config.toml
d_model = 192
experts_per_token = 3
d_shared_expert = 0
router_score = "sigmoid"
routed_scale = 1.0
balance_loss = 0.0141
init_std_router = 0.0279
norm = "rmsnorm"
norm_eps = 1e-05
beta2 = 0.98
seq_len = 1024
train_tokens = 259600000
steps = 3962
dataset = "wikipedia_en"
Below are experts of layer 4 (counted from 0) of a mixture-of-experts language model. Rows are named router (the router's row for the expert), gate (a neuron's input weights, with its number), up (a neuron's input weights, with its number), down (a neuron's output weights, with its number) and show model dimensions 0-191. Each number is 128 + 24 x the weight over its row's rms, rounded and kept within 0 to 255.
Before each expert's rows: "raises" lists some tokens whose logits its average output raises strongly, later layers aside; "gets" lists some tokens that make up at least twice as much of what it gets as of all text. This comes from a sample of Wikipedia text that the model never trained on. Tokens count by the router's weight.

# expert 28
raises: "-", "|", "The", "There"
gets: "\n", " |\n", ")\n", ".\n", "==\n", "==\n\n"
router [132 169 107 137 140 150 145 126  76 102 109 141 129 145 151 126 126 120 132 149 186 122 129 110 118 119 120  52 134  95 179 105 132 117 126  98 154 104 109 156 135 128 140 111 107 162 145 124 167  89 164 164 118 120  92 193 117 108 138 179 117 133 139 110 152 104 126 137 148  70 142 131 137 133  97 114 131 133 119  96 121 134 134 142 129 109 105 119 131  95 143 134 143 117 141 157 149 117 121 129 125 120 138 158 127 112 143 140 116 130 156 146 123 100 160 131 134 169 155 141 145 136 137 158 155 132 143 133 107 145 138 159 140 133 149 141 135  95 111  97 121 123 126  62 103  83 110 139 108 175  75 118 170 113 146 119 116 101 129 152 101 106 120 119  66 120 134 105 127  96 135 131 182 136  95 137 125  88 139 106 150 107  94 148 164 142 126  85  94  79 106 128]
gate0 [ 90 100 141 150 129 140 140 132 125 100 146 173 160 115  98 164 151 140 136 140 192 128 116 124 114 132 123 109 112 134 147 155 153 187 131 105 116 133  63 145 133 143 152 111 159 115 123 169 148  97 137 132 131 143 105 127  64 143 188 135 176 141 137 138 112  98 123  87 148 159 100 126 128 106 140 103 123 133 157 106  98 158 133  93 120 142 142 128 152 133 131  86 144  71 141  90 146 132 131 137 102 129 132 172 152 107 156 110 139 147 118 136  75 125 112 110 105 174 111 120 140 124 111 144 132 100 119 139 119 101 140 144 163 145 131 122 126 137 138 139 113 108 111 116 101 125 131  97 177 171 127 107 193 163 113 118 139  94 155 150 129 146  86 115 122 141 112  96 158  83 152 125 128 128 136 136 107 133 109 138 148 148 181 150 162 121 125 144 164 132  99 122]
up0 [ 98 150  88  70 114 138 157 157 117 165 115 113 123 172 150  89 141 110 139 133  97 145 151 141 140 114 153 121 150  98 121  89  93 104  82 168 144 117 139 115 127 133  89 150  96 157 123 150 107 148 117 116 145 125 121 106 145 155 144 125 144 167 160 134 160  93 125 176 148 129 136 165 142 126 109 135 118 103 109 178 163 135 120  91 101 149  71 121  56 145 115 154 101 138 120 135 115 141 120 121  78 124 141 105 169 128 134 131 113 178 119 127 126 152 133 136  90 117 106 131 113 122 117 144 109 108  84 122 137 150 126 104 127 160 128 128 156 139  84 107 162 165 147 156 176 144 138 140 144 104 112 135 110  71  90 140 121 111  81  89 123 123 163 116 122 131 116 132 118 172 129 116 126 110 124 126 121 110 153 107 148 117  95 123 120 119  99 147  72 119 132 123]
down0 [173 120 114 117 134 118 105 148 101 134 108 119 128  96 106 133 110 130 131  98 170 114 132 142 134 128  87 157 120 144 176 158 116 130 154 161 118 112  94 166  96 138 116 143 120 106 145 103 154 119 118 120 143 100  97 101 130 132 132 120 167 151 111 140 132 145 119  87 114  74 104 110 152 142 149  65  93 119  97 113 120  97 138 139 143 142 133 148 172 160 158 161 118 111 141 160 119  98 118 134 128 143 118 159 107 134 100 129 122  93 135 108  90 123 139 131 122 125 183 118 166 166 120 124 139 130 179 142 118 146 131 180 135 124 133 144 108 103 130 128 161 120 128 125  96 117 127  98 112 106 166 138 148 104 146 127  87 156  79 180 168 155 103 145 105 115 158  52 149 129 135 140 115 139 167 101 152 157 122 155 131 103 103 129 165 116  87 155 135 109 140 172]

# expert 30
raises: "'t", "Professional", "Television"
gets: "1", "2", " ", "7", " after", " following"
router [159 108 112 136 158 152 207 149 118 123 132 109 107 115 130 113  72 127 109 126 146 126 134 199 112 120 101 120 122 107 162 154  90 124 105 184 115 162  87 125 109  88 105 109  94  97 170 152 146 105 136 119 144 106 134 154 167  95 163 156 129 104 134 111 140 137 119 168 113 101 167 111 158 153 109  85 112 120 105 102 156 117 144 126  97 132 140 122 116 147 115 165 164 158 136 153 110 129 124 122 157 131 121 171 149 114  91 139  92 104 139 107 138  95 125 138 132 152 158 146 167 122 167 139 144 130 146 129 100  99 158 141 133 129 157 149 120 153 135 116 122 150  91 100  74 129 113 166 138 112 111 152 143  86 142 154 115 168 121 135 117 107 143 155 147 137 100 110 110  99 100 106 142 150 108 119 127 134 128 136 117  86 102 180 133  97 112 104 131 123 115 112]
gate0 [134 126 122 151 147 133 151  68 126 142 177  88 118 145 131 107 166 129 148 132 158 154 137 115  79 116 110 137 106  99  84 113 118  74  95 129 160 107 124  99 121 133 105 103 141  73  91 149 161 106  93 122 140 114 102 132 125 134 103 148 121 146 121 156 102 145 108  86  52 161 138 101 130 174 115 152 107 143 132 120 135 149 143 149 151 153  92 146 162 143 121 105  95 108 119 152 127 158 109 104 151 117  97 134 154 149 136  98 131 105 101 132 177 101  85 140 123 142 144 174 133 112 189 146 120  97 112 113 128 118 114 104 114 103 104 168 170 131 119 113 104  87 125 144 119 123 141 140 160 164  92 162 123 139 123  99 145 147 135 137 118 164 171 127 102 145 130 128 106 124 112 119 145 125 140 138 105  92 136 163 110 110 118 121  98 120 108 129 143 108 168 131]
up0 [142 162  88 126 122  94 152 100  95 127 128 118 165 150  85  53 120 165 122 132 148 165 136 176 114 144 140 161 136 138 111 128 109 110  95 158 101 130 130 144 134 147 126 114 163 122 127 137 161 109  96 145  90  93 149 120  86  97 145 124  94 132 130 150 117 161 153 116 107 141 101 144 120 164 116 129 108 132 126 110 150 144 106 130 148 129 118 145 141 156 113 117 122 116 121 134 150 176 159 114 149 128 102 141 152 106 110 113  90 129 114 106 119 132  81 139 125 106 144 141 125  91 138 102  87 135 157 127 155 123 109  97 129 122 124 108 112 117 114 160 114 124 145 114 134 142 146 135 123 115 113 160 125 157 116 148 114 140 204 124 154 131  73 130 107  73 120 145 146 141 101 100 105 183 118 133  89 128 164 183 131 181 149 107 120 121 136  64  89 115 155 135]
down0 [116 124 111  73 138 101 128 127  72 138 138 112 168  94 151 125  87 154 135 133 162 102 140  97 139 138 106 100 162 152  94 154 106 112 127 133 126 123 113 155 150 181 120 120 164  88 146 112 115  81 109 117 131 121 171  98  87 168 125 175 154  85 131 159 132 144 119 141 108 149 115 116 110 151 149 121 167 104 140 113 119 120 124 108 177 158 123 106 132 104 103 149 149 155 103 151 189 101 121 164 118 157 165 145 134 125 143 100 135 131 136  93 124 133 123 138 146 146 151 131 142 101 113 117 144 140 120 168 127 123  99 118 105  74 140 121 150 112 136 139 149 149 137 135 158 153 136 151 115 149 138 152 110 119 146 140 126 171 157 138 102  92 147 165  87 109 159 164 139 157 112 146 103 168 151 133 131 107 149 103 173 163 114  71 138 120 123 152 113 109 105 145]

# expert 6
raises: " ", " T", " following"
gets: " the", "|", " The", "The", "-", "the"
router [104  69 119 137 135 128 148 152 132 135 176  99  97  94 130  93 129 144 121 161 150 120 105 150 123 161 140 118  96 109 105 172 119 136 158 139 129 111 129 112 125 126 120 123 173 139 145 188 129 131 152 139 159 127 143 141 151 142 170 155 125 162 170 137  94 117 120 145 109 126 163 110 108 145 129  87 134 152  87 112 119 153  99 101 133 129 168 133 125 130 116 118 124 131 132 169 106 122 155 126 133 117 152 173  69 117  90 142 112 130 165 154 176  93 143 108  98 185 102 166 146 108 147 135 148 119 148 141 111  85  89 162 141 121 161 132 131 127 149 151 133  97 111  90 105 133  84 129  81 131 135 130 163 103 131 149 155 168 148 155 134 114 139  94 142 125 105 126  91  94 122 125 110 168 159 134 126 153 121 141 123 119  79 169 139 157 109 104 141 131 112 120]
gate0 [ 78 118  86  76 123 124 139 114 132 101 143 126 107 124 110 137 148 121 136  99 120 106 155 128 152 118 146 139  82 158 108  97 139 113 103 149 100 116 134 142 102 134 139 156 147 106 132 126 102 118 147 110 116 145 148 127 169 108  96  81 138 166 110 136 151 170 118 144 129 152  79 133 108 101 151 122 122 126 119 176 147 126 139 166 147 126 102  97 135 117 168 136  97 103 101 157 117 122 176 118  96 150 143 123 131 126 135 134 111 148 132 138 133 146 166 133 105 126 116 145 112 140 115 114 119 169 135 135 133 154 131 146 146 110 156 128 116 158 124 148 111  91 106 118 134 127 121 149 112 214 109 113 108 113  89 171 131 136 148 147 135 159 132  91 147 131 209 117 142 129 142  96 164  68 146 163 155 133 172 149  89 142 124 156 164 111 125 102 124  71  99 105]
up0 [102 158  93 142 138 135 137 119 164 119 142 129  90 124 102 132 108  97 106 103 146  82 127 144 139 159 132 102 141 144 103 112 112  93 151 146  90  86 126 137 156 118 108 130 122 131 154 154 148 124 143 169 161 137 145 123 121 126 179 154 129 112 135 166 124 127 119 115 173 129 114 110 130 102 128 108 128 159 191 133  82 108 178  98 130 118 164 139 113 111 133 103  78  98 140  86 118 111 163 128 151  89  95 129 101 154 139 133 117 132 163 107 135 163 125 126 116 148 119 105 118 111 135 136 117 105 164 143 131  97 119 111 129 170 172 149  86 118 117 165 123 106 158 123 102  86 153 110 171 177 104 121 155 110 126 116 138 163 119 155 127 146 152 122 139 146  66 133 142 110 111 167 126 159 118 108 114 100 110 109  90 148 167 160 153 120 137 182 145 127  93 121]
down0 [107 124 115 162 141 119 128 137 111 129 118 104 116 117 128 120 125 148 161  89 121 162 151 138 134  86 149 147 103 162 129 161 149 151 131 135 112 161 135 137 164  92 127 137 141 107 102 139 120  84 119 120 144 141 124 123 109 184 174 141 116 155 119 116 114 172 145 111  80  86 131 113 159  88 137  84 132 158 162 136 125 148 168 163 130  99 162 175 120 186 142  88 148 153 134 184  81  99 105 123 124 117 141 164 107 105  89 107 151 109 108 100 130 107 145  99 110  99 126  98 146 123 151 114 104 154 128 148 118 124 117 148 106  98 132 155 116 152 150 173 167 166  96 119  95 109 113 130 134  92 135 138 116 125 172  90 144  99 111 156 136 112 105 106 146 123 115 112 164 132 119 164 171 131 144 117  64 127 115 112  94 120 131 123 125 152 120 149 150 119 136 121]

# expert 29
raises: " Although", " It", " In", " This", " The", " They"
gets: ".", ":", ".\n\n", ".\n", " |", ";"
router [107 159 134 134 129 142 138  84  55 141 111 122 113 136 128 131 145 102 130 116 120 146 139 149 122 104 179 119 108  83 152 120 120 109 134 137 153 132  90 126 138 131 139  91 167 121 181 177 201 106 132 122 135 136 146 151 134 152  91 124 105 128 156 161 115 113  84 146 165  97 144 148 133 148 194  94 135 164 148 106 130 112 106 108 126 118 133 161 128 118 112 183 151 113 114 121 149 133 142  99 136 122  92 123 159 124 129 152  91 111 148 151 125 116 126 134 120 151 121 132 132 155 130 166 153 112 189 110 120 110 122  67 117 158 112 153 117 162 120 137 147 161 139 103 139  71 136 127 177 132 121 160 146  83 155 128 127 131  98 153  98 112 125 144 127 154 125 105 144 106 138 169 123 161 123 140 126 122 130 132 127 124  75 132 147 131 108  81 113 136 154 131]
gate0 [126 114 135 146 133 110 161 136 154 113 120 151  92 108 116  85  97  85  95 122 150 122 107 125 100 169 114 105 157 138 132 146 134 143 149  79 151 144 111 149 128 118 120 165 124 106  63 116 110  96 144 128 119 132 121  81 119 124 113 151 138  98 155 134 150 139 147 118 105 101  93 136 146 132 129 111 145 166 126 103 123 110 184 125 108 101  97 123 149 122 129  82 171  85 105 142 101 126 131 128 153 129 145 142 122 137 122 101  90 123 197 116 103 143 121 129 169 140 134 118  92 140 137 158 154 150  67 125 175  95 123 148 170 107 102 136 173 140 135 185 135 116 112 111 138 139  83 109 110 147 143  96 112 139 133 138 151 177 154 126 126 119  84 137 118 124 132 129 121 137 113 157 142 144 140 140 147 168  90 146 164 114 110 125 114  85 134 107 112 169  97  95]
up0 [146 115 131 116 104 113 119 106 168 145 166  97 100 133  66  89  96 123 122 172 136 122 160 189 155 120 140 118 162 140  97 156 115 136 120 155  94 119 147 132 154 128 119 127  77  94 129 165 173 122 119 156 154 129  65 134 138 120 141 148 139 150 126  77 128 109  83 146 132 128 125 145  93 145 107 112 100 136 119 145 112 105 129 117 143 119 193 118  98 110 145 129 127 127 144 117 118 114 163 144  83 120 106 129 114 121 139 104 137 172 152 133  79 109 117 103 150 120  97 154 112 142 121 159  96 155 144 169 122 137 135 134 130 119 118  88 101 124 125 145 126 167 168 131 193 136 109 106 136 155 132 130 115 118 129 147 143  97 149 118 141 116 139 151 112 156 101 177 139  62  99 145 120 179 126 153 114 149 101 129 128 113 140 126 109 168 129 109 144 141 113 136]
down0 [125 129 132  98 112 161 123  78 141 160 190 118 146 149 108 119 139 137  71 130 153 158 117 215 129 142 151 135 183  75 133 125 125 152 147 154 140 124 117 143 154 157 119 138 121 139 144 154 146 109  92 143 104 159  98 108  95 127 139 132 127 164 165  81 120 112 114 122 140 109 102 144 150 111 143 123 117 103 120 111 129 119 125  99 138 112 120 154 145 152 170  90 133 105 133  83  96 143 142  70  92 143 120 151 161 125  75 156 116 149 130 106 122 110 119 109 145 165 101 151 110 134  99 146 125 133 122 136  96 149 115 132 131 131 122 115 156 151 126 122 143 180 159 119 123 112 108 110 136 124 116 122 115 110 115 130 150 124 135 104 165 137 117 171 131 137 134 144 135  75 163 155 115 128 117 166 133  94 115  79 119 114  84 102  96 148 104 132 148 147  77 106]

# expert 17
raises: " first", " former", " current", " new"
gets: " the", " his", " her", " its", " their", "'s"
router [135  82 130 156 137 132 201 126 128 117 112 111 109 141 124 135 101 122 110 109 167 132 116 179  99 137 115 129 113 109  93 175 107 137 139 157  93 128 112 172 110  96 144 119 119 144 137 140 137  92 152 110 130 132 148 135 153 113 133 137 126 142 143 104 128 132 120 135 125 110 185 106 124 131 114 100 122 118  88  82 145 145 110 112 137 137 164 124 140 105  93 120 165 153 149 182 100 151 125 117 124 127 143 143 130 131  96 123 125 123 145 132 151 105 121 119 106 162 143 122 182 135 147 162 155 123 119 127 110 121 138 152 184 142 150 151  86 144 103 145 149 124 107  71  93 121  71 162  86 135 126 171 187  95 133  91 138 169  86 142 118 116  89 143 108 136  92 123  80 105  98 138 140 147 151 123 180 142 127 117 118 141  97 142 154 107 110 108 152 149 119 116]
gate0 [133 105 154 100  96 137 117 131 140 116 162 140 158 133 123 150 119 113 141 106 155 155 116 148  88 115 168 135 158 183 136  94 108 125  88 113 121 112 120 108 169 163  74 102 144 135 112 135 128 147 110 113 107 123 139 111  97 104 151 128 115 146 104 155 169  91 101 163 153 152 121 144 138 128 107 170 154 123 124 131 125 120  67 115 162 139 119 152 132 110 112 117 104 176 115  98  98 183 133 139 113 116 113 163 142 137 127 123 143 135 116 120 109 138 112 123 132 146 117 132 166 108 137 103 114 120 118 128 106 113  91 118 109 135 135 109 110 109 109 115 192 129 114 115 163 144 201 109 115 150 108 135  48 145 113 134 118  96 130  88 152 120  93 119  83 120 127 117 163 122 162 134 107 116 121 162 162  71 110 128 121 137 159 154 103 135 140 152 141 148 170 101]
up0 [145 157 161  99  96 103 100 106 140 124 148 125 157 140 115 125  95 115 123 104 132 104 125 121  83 135 163  88 151 153 133 111 122 155 107 129 142 126 110  87 171 121  62  92 126 157 114 132 114 105  90 137 134 114 148  96 134 121 110 121 149 115 115 174 132  91 102 134 150 152 131 149 125 138 187 146 134  90 111 136 147 146 111 122 151 126  82 133 136 112 114 118 112 117 136 100  83 160 110 121 116  84 155 157 113 103 166 150 121 138 134 127 124 132 153 151 136 149 145 147 134 105 116 107  79 114 130 115 124 118  79 134  97 171 164 109 106 113 104 119 164 141 130  95 162 127 186 151  84 108 107 143  73 111  98 108 156 130  87  68 105 109  96 104 119 151 104 105 129 146 120 121 122 100 153 146 172 103 112 101 145 123 157 132 107 124 138 137 131 157 145 102]
down0 [149  98 148 150 112 120 113 157 126 119 104 119 108  99 106 147 136 126 178 131 170 158  89 162 132 119 146 131 119 122 122 174 155  85 135 149 124 132 129 121 132 134  86 140 117 174 112 118  98 131 120 117 129 101 133  85 143 114 134 141 105 169 204 148 116 176 123 137 103 165 132  84 134 122 168 146  81 124 102 130 107 147 153 155 117 116 106 134 199 143 156 114 104 131 139 178  80  83 121 148  97 128 135 132 108 206 111 104 135 147 145 142 130 125  96 156 127 109 115 150 128 133 137 125  96 121 126 133 111 121 108 148 129 134 153  71 140 137  63 150 131 132 118 152 129 136 123 118 104 118 134 112 140  97 159  94 119  95 105 130 181 152 142 118 105 119 136 123 162 130 128 140 107 119 151 120 140 137 101 125 155 123 138 130 160 116 185 112 142 158 131 128]

# expert 21
raises: " basis", " advantage", "light"
gets: "0", "2", "8", "9", " He", "7"
router [134  88 132 142 145 158 169 146 120 106 117 137 103  93 115 117  94 127 100 130 132 125 136 161 127 116 114 117  92 120 137 150 115 110 100 131 102 123 106 164 121 139 101 120 114 127 197 158 126 124 113 124 138 120 130 137 173 114 171 174 140 128 106 126 126 140 106 141  83  89 178 100 118 142 100 136 147 132 127  89 146 118 112 130 107 135 132 140 164  97 130 149 178 152 148 146 102 115 129 108 140 127 151 153 182 137  76 156 118  90 152 103 118 137 120 155 135 167 123 141 176 145 142 155 162 114 156 142 120 125 172 118 138 134 118 141 108 160  92  96 125 127 114 111  94 106  83 151 115  97 120 164 151  69 127 173 114 168 108 131 100 114 153 158 112 107 110 121 124  99 111 137 152 158 115 120 128 163 134 159 118  93 116 160 146  88  89 103  93 174 137 128]
gate0 [105 100 154 136 132 164 108 122 128 150 124 101 175 123 144 152 126 131  78 131 158 123 121 109 142 123 191 123 165 122 158 176 132 141 120 137 131 115 140 137  67 140 152 113 150 153 165 178 116 176 142  86 129 162 147 151 148 163 117 113 150 143  94 120  99 133 132 136  90 142 119  92 132 127 133 139 101 151 130 133 139 145  81 141 180 103 102 115 158 118 140  73  66 138 139 123 119 112 124 150 110 128 174 106  87 158 144 106 127 166 115 124 119 125 139 123 140 151 100 109 119 139 100 133 161 100 149 114 137 156 155 115 121 133 129 108 107 150 121 153 137 155  78 159 124  79 110 158 128 124 116 179 120 158  99 135  99 115  69  96 118  97 131 116 130 171  91 132 119 121 159 143 122 142 124 129 125 146 140 123 158 129 134 114 121 106 159 142 149 163  91 122]
up0 [163 119 128 122  86 154 156 140 138 116 109 124 142 125 131 124 189 134 163 130 140 184 122 116 149  89  76 176 118 174 163 143 134 148 115 139 130  94 126 138 146 174 126 136 123  97 137 146 118 121  80 138 166 124 149 117 151 122 180 151 122 166 107 147 138 145 175 108  75  90 145 139 108 127 129 156 130  98  96 134 126 158 110 148  82 120 134 164 126 146 153 123 116 144 114 145 135 112 139 144  88 131 172 119 120  84 129 127 147 123 150 133 104  79 135  86 161 134 139 129 133 139  86 144 104  92 172 133 112 139 128 117 127 130 160 130 137 126 147 141 137  81 103 132 101 160 113 160  98 121 117 119 122  73 110 107 164  96 119  91  94 136 138  94 116 169 118 112  73 128 147 121 137  95 145 140 153 117 110 118 103 162 131 152 130 128 146 107 151 147 117 104]
down0 [132 105 178 139 135 139 140  98 140 108 136 113 132 161 173  90 153 141  77 130 105  83 156 137 110 164 148  86 126 141 135 110 150 111 131 119 108 125  97 107 108 135 111 119 115 134  97  95 136 150 164 142 118 143 111 125 138 166 139 143 121 118 159  94 139 109 126 144  90 115 109 127 122 115  89 118 147 137 149  94 140 120 164 146 136 120  99  65 102  68 136 154 132  93 127 161 141 122 121 120 125 146 131 121 117 138 121 169 140 135 131 101  99 160 122 167 117 110 115 114 155  91  99 112 198  77 112 165 111 108 160 119 147 120 157 155 102 120  88 168 129 135 132 136 155  98 103 140 144 102  86 163  99 126 147 179 116 132 129 154 131 135 145 111 148 183 133 149 129 110 107 108 106 162 102 150 167  97 133 130 123 101 128 105 126  90  99  98 114 169 133 144]

# expert 46
raises: "==", "The", "In", "===", " In", " |"
gets: ".", ".\n\n", "==", "\n\n", " |\n\n", "==\n"
router [100 151 151 144 138 169 137 110  91 161 139 133 142 110 121 119 119  77  81 136 134  97 138 107 118 142 141 138 129  69 150 176 113 116 143 143 168 118 116 132  98 100 139 127 132 117 157 148 198 144 136 140 128  73 129 124 143 167 106 140 126 112 127 126 148 110 104 150 125 134 135 146 129 139 111 146 105 128 104 128 147 129 114 116  61 115 127 104 111 148 129 146 120 135 109 113 113 125 170 113 141 116 162 111 107 138 137 145 146 151 157 159 109 164 129 107 142 145 129 120 123 106  95 160 139 152 125 107 152 126 113 111 107 183 110 172 102 179 129 126 151 171 112  82 114  64  97  95 174 140 122 136 146 106 152 111 125  99 115  91 154 101 149 165 148 118  97 125 122 134 101 124 144 120 106 180 138 107 101 145 152 128  62 154 136 152 109 118 110 170 129 141]
gate0 [ 92 136 143  93 132  96 105 118 136 107 132  88 156 148 151 111 148  94 132 139 106 146 108 151  64 164 162 179 136 140 107 148 124 117 157 101 143  77 148 117 153 132 118 105 106 157 130 138 104 134 129 128 123  80 117 150 164 136  97 124 146 117 171 134 173 124 151 116 127  91 137 135 148 130 103 100 118 147 106 120 106 124 191  86  88 105 104 121 115 122 114 131 104  93  87 122 142 128 100 152 113  75 133 110 104 126 141 118 177 127 109 110  81 158 120 123 147  64  81 119 108 135 136 150 125 138  95 104 123 140 113  78 125 119 130  97 155 159  97 132 139 143 167 123 153 114 105 142 161 117 142 129  87 136 147 144 122 155 114 129 108 122 134 138  96 152 139 108 119 135  88 124 118 155 131 130 114 117 107 159 175 107 141 107  90 112 109 126 133 169 108  87]
up0 [129 180 138 122 127 113 152  99 120 125 114  94 117 148 146 156 175  76 161 158 108 155 136 105 134 112 140 136 188 120  91 154 126 119 157 115 136 105 108 144 152 135 161 132 146 117 119 116 162 128 144 108 144 100 125 130 184 150 138 128 108 128 174 120 130  92 114 139 141  96 126 108 154 113 123 124  92 156 137 166 107 125 139  68  73 123 147 142 126 106 110 170 132  99 108  88 147 170 115 133  88 156  93 138 100 117 141 113 135  99 127 124 134 123 168 133 152  68  81 150 136 131 126 132 128  85 117  95 100 122 128  86 154 162  98 106 138  96 102 120 138 124 150 114 116 119 111 153 150 109 153 127  69 137 160 147 132  79 122 127 123 124 171 149 107 160 131 152 122 112 122 164 144 134 125 113 142 106 143 162 176 140  90 127 114 104 112 100 140 121 143 124]
down0 [154 128 115 121  84 104  88 148 137 144 134 135 106 117 116 134 158 107 116 149 151 155 134 122 152 143 140 106 124 112 115 157 158 125 136 141 140 127 152 113 169  86 125 147 142 136 133 122 154 136 118 143 146 136 134 124 137 150 125 126 110 139 123 114 120 111 121 167 163 126 110 142  81  95 146 109 142 116 122 105  88 146  94 108 130 159 121 119 160 146 124 118  84 149 171  64 146 126 166 113 150 102 141 133 107 117 134 199  94 144 115 161 108 163 107 103 133 129  99 153 122 101 117 113 108 120 121 124 119 144 128 149 106 149 125 122 147 153 171 152 157 109  85 107 120 123 142  79 130 127 112 120 123 106  98 128 134 117 119 116 155 110 171 116 149 130 115 121 157 149 112  97   0 139 168 132 141 130 110 115 147 149 141 135 116 143 148 114 139 160 149 115]

# expert 3
raises: " things", " °", " cm"
gets: "0", "5", "2", "6", "4", "3"
router [136  88 127 165 143 139 156 123 128 146 153  72 160 151 126 150 125 128 109 130 147 111 133 163 130 132 106 139 110 122  99 145 115  99 150 137 130 146  94 126 100 127 106 119 124 114 164 147 146 121 158 126 115 101 124 155 131 127 137 144 101  83 164  91 146 107  96 162  65 146 148 138 145 153 125 133 103 108  95  90 151 124 150 108 108 116 168  85 110 178 132 103 171 145 120 145 114 170 124 159 109 135 130 149 133 154 177 115 115  96 161 152 156 118 128  94 100  92 147 150 160 149 135 152 149 116 120 150 113  91 128 160 109 145 124 145 137 142 108  97 104 134 113 106  84 125 127 126  95 121  98 137 124 135 110 152 130 136  98  91 165 167 205 128 121 104  80 108 123 113  91 158 113 123  73 129 105 149 124  90 149 114 114 158 151 156 103 110 123  97 115 126]
gate0 [101 103 120 130 135 118 128 155 176 154 145 147 107 105 123 133 117 133 107 146 116 142 140  83  85 112  90 132 134 107 111 145 135 170 130 120 126 137 131  97 113 144 126 101 111 164 189 120 134 157 117 100  92 145 166 139  85 116 135 172 164 120 160 122 168 112 137 113 139 121 127 154 190 105 142  70  89 150 107 166  92 148 130 110 121 100 138 104 133 181 138 112 111 112 159 115 135 129 102 134 127 133 185 135  84 121 133 159 116 145 121 117 110 137 100  87 170 169  95 149 132 128 143 116 140 150  81 102 157 129 141 100 134 110 162  94 152 130 100 137 185 117 123 109 151  67 118 138 105 100 121 142 114 138 119 133 146 142 188 114 152 123 108 128 119 169  99 152 127 142 116 116 130 136 122 117 144 130  91 123 120 150 140 106 131 125 140 119 109 169 119  89]
up0 [142 107 126 118 156 125 172 109  99 119 109 153 150 135  96 110 127  96 132 139 124 123 111 127 155 149 147 129 105 110 183  92 130  93 152 123 148 135 113 173 141 139 135 108 148 106 116 150  98 110 105 148  89 174  98 140 138  84 106  57 124 140 120 123 159 157 152 111 183 162 150 158  96 143 136 158 125  99 151 144 133 124 106 143 102 136 157 109  67  85 110 160 154 144 117 126 128 155 127 126 151 136 122 105 115 143 103  87 124 100 153 142 128 104 106 173  53 127 157 143 112 146 136 121 138 151 168 133  95 107 156 144  79 138 110 159 140 188 151 116  89 140 136 148 105 141 122 133 165 138 136 127 136 160 134 143 158 144  93 153 107 139 110  72 125 106 134 104 142 136 106 110 134 124 140 134 136 108 124  80 119 127 150 137 151 112 110 120 120 102 120 153]
down0 [132 110 144 129 144 134 166 123  79 160 113 153 132 131  81 111 118 130 119 141 165 119 154 174 139 131 115 136 143 141 139  95 137  95 158 174 154 134 148 128  72 125 113 122 162 109 118 110 126 138 117 127 130  77 117  68 125 118 173 124 107 129  96 125 178 127 100 166 190 114 142 101 154 127 131 114 111 112 133  77 162 145 144 113 135  89 172 119 147 123 110 124 116 171 118 151 136 161 120 147 160 138 119 157  99 141 104 100 145 117 153 116  89 123 138 120  94  98 125 176 137 165 122 114 115 179 112 143  95 119 146 116 122 133 102 110 139 127 103 146 162 113 118 162 134 121 111 132  93 137  84 161 142 134 139  88 151 105 111 148 132  76 132 104  79 122 156 130 139 151  89 130 182 130 117  90 105 152 111  91 125 116 135 116 125 153 147 102 141 109 131 134]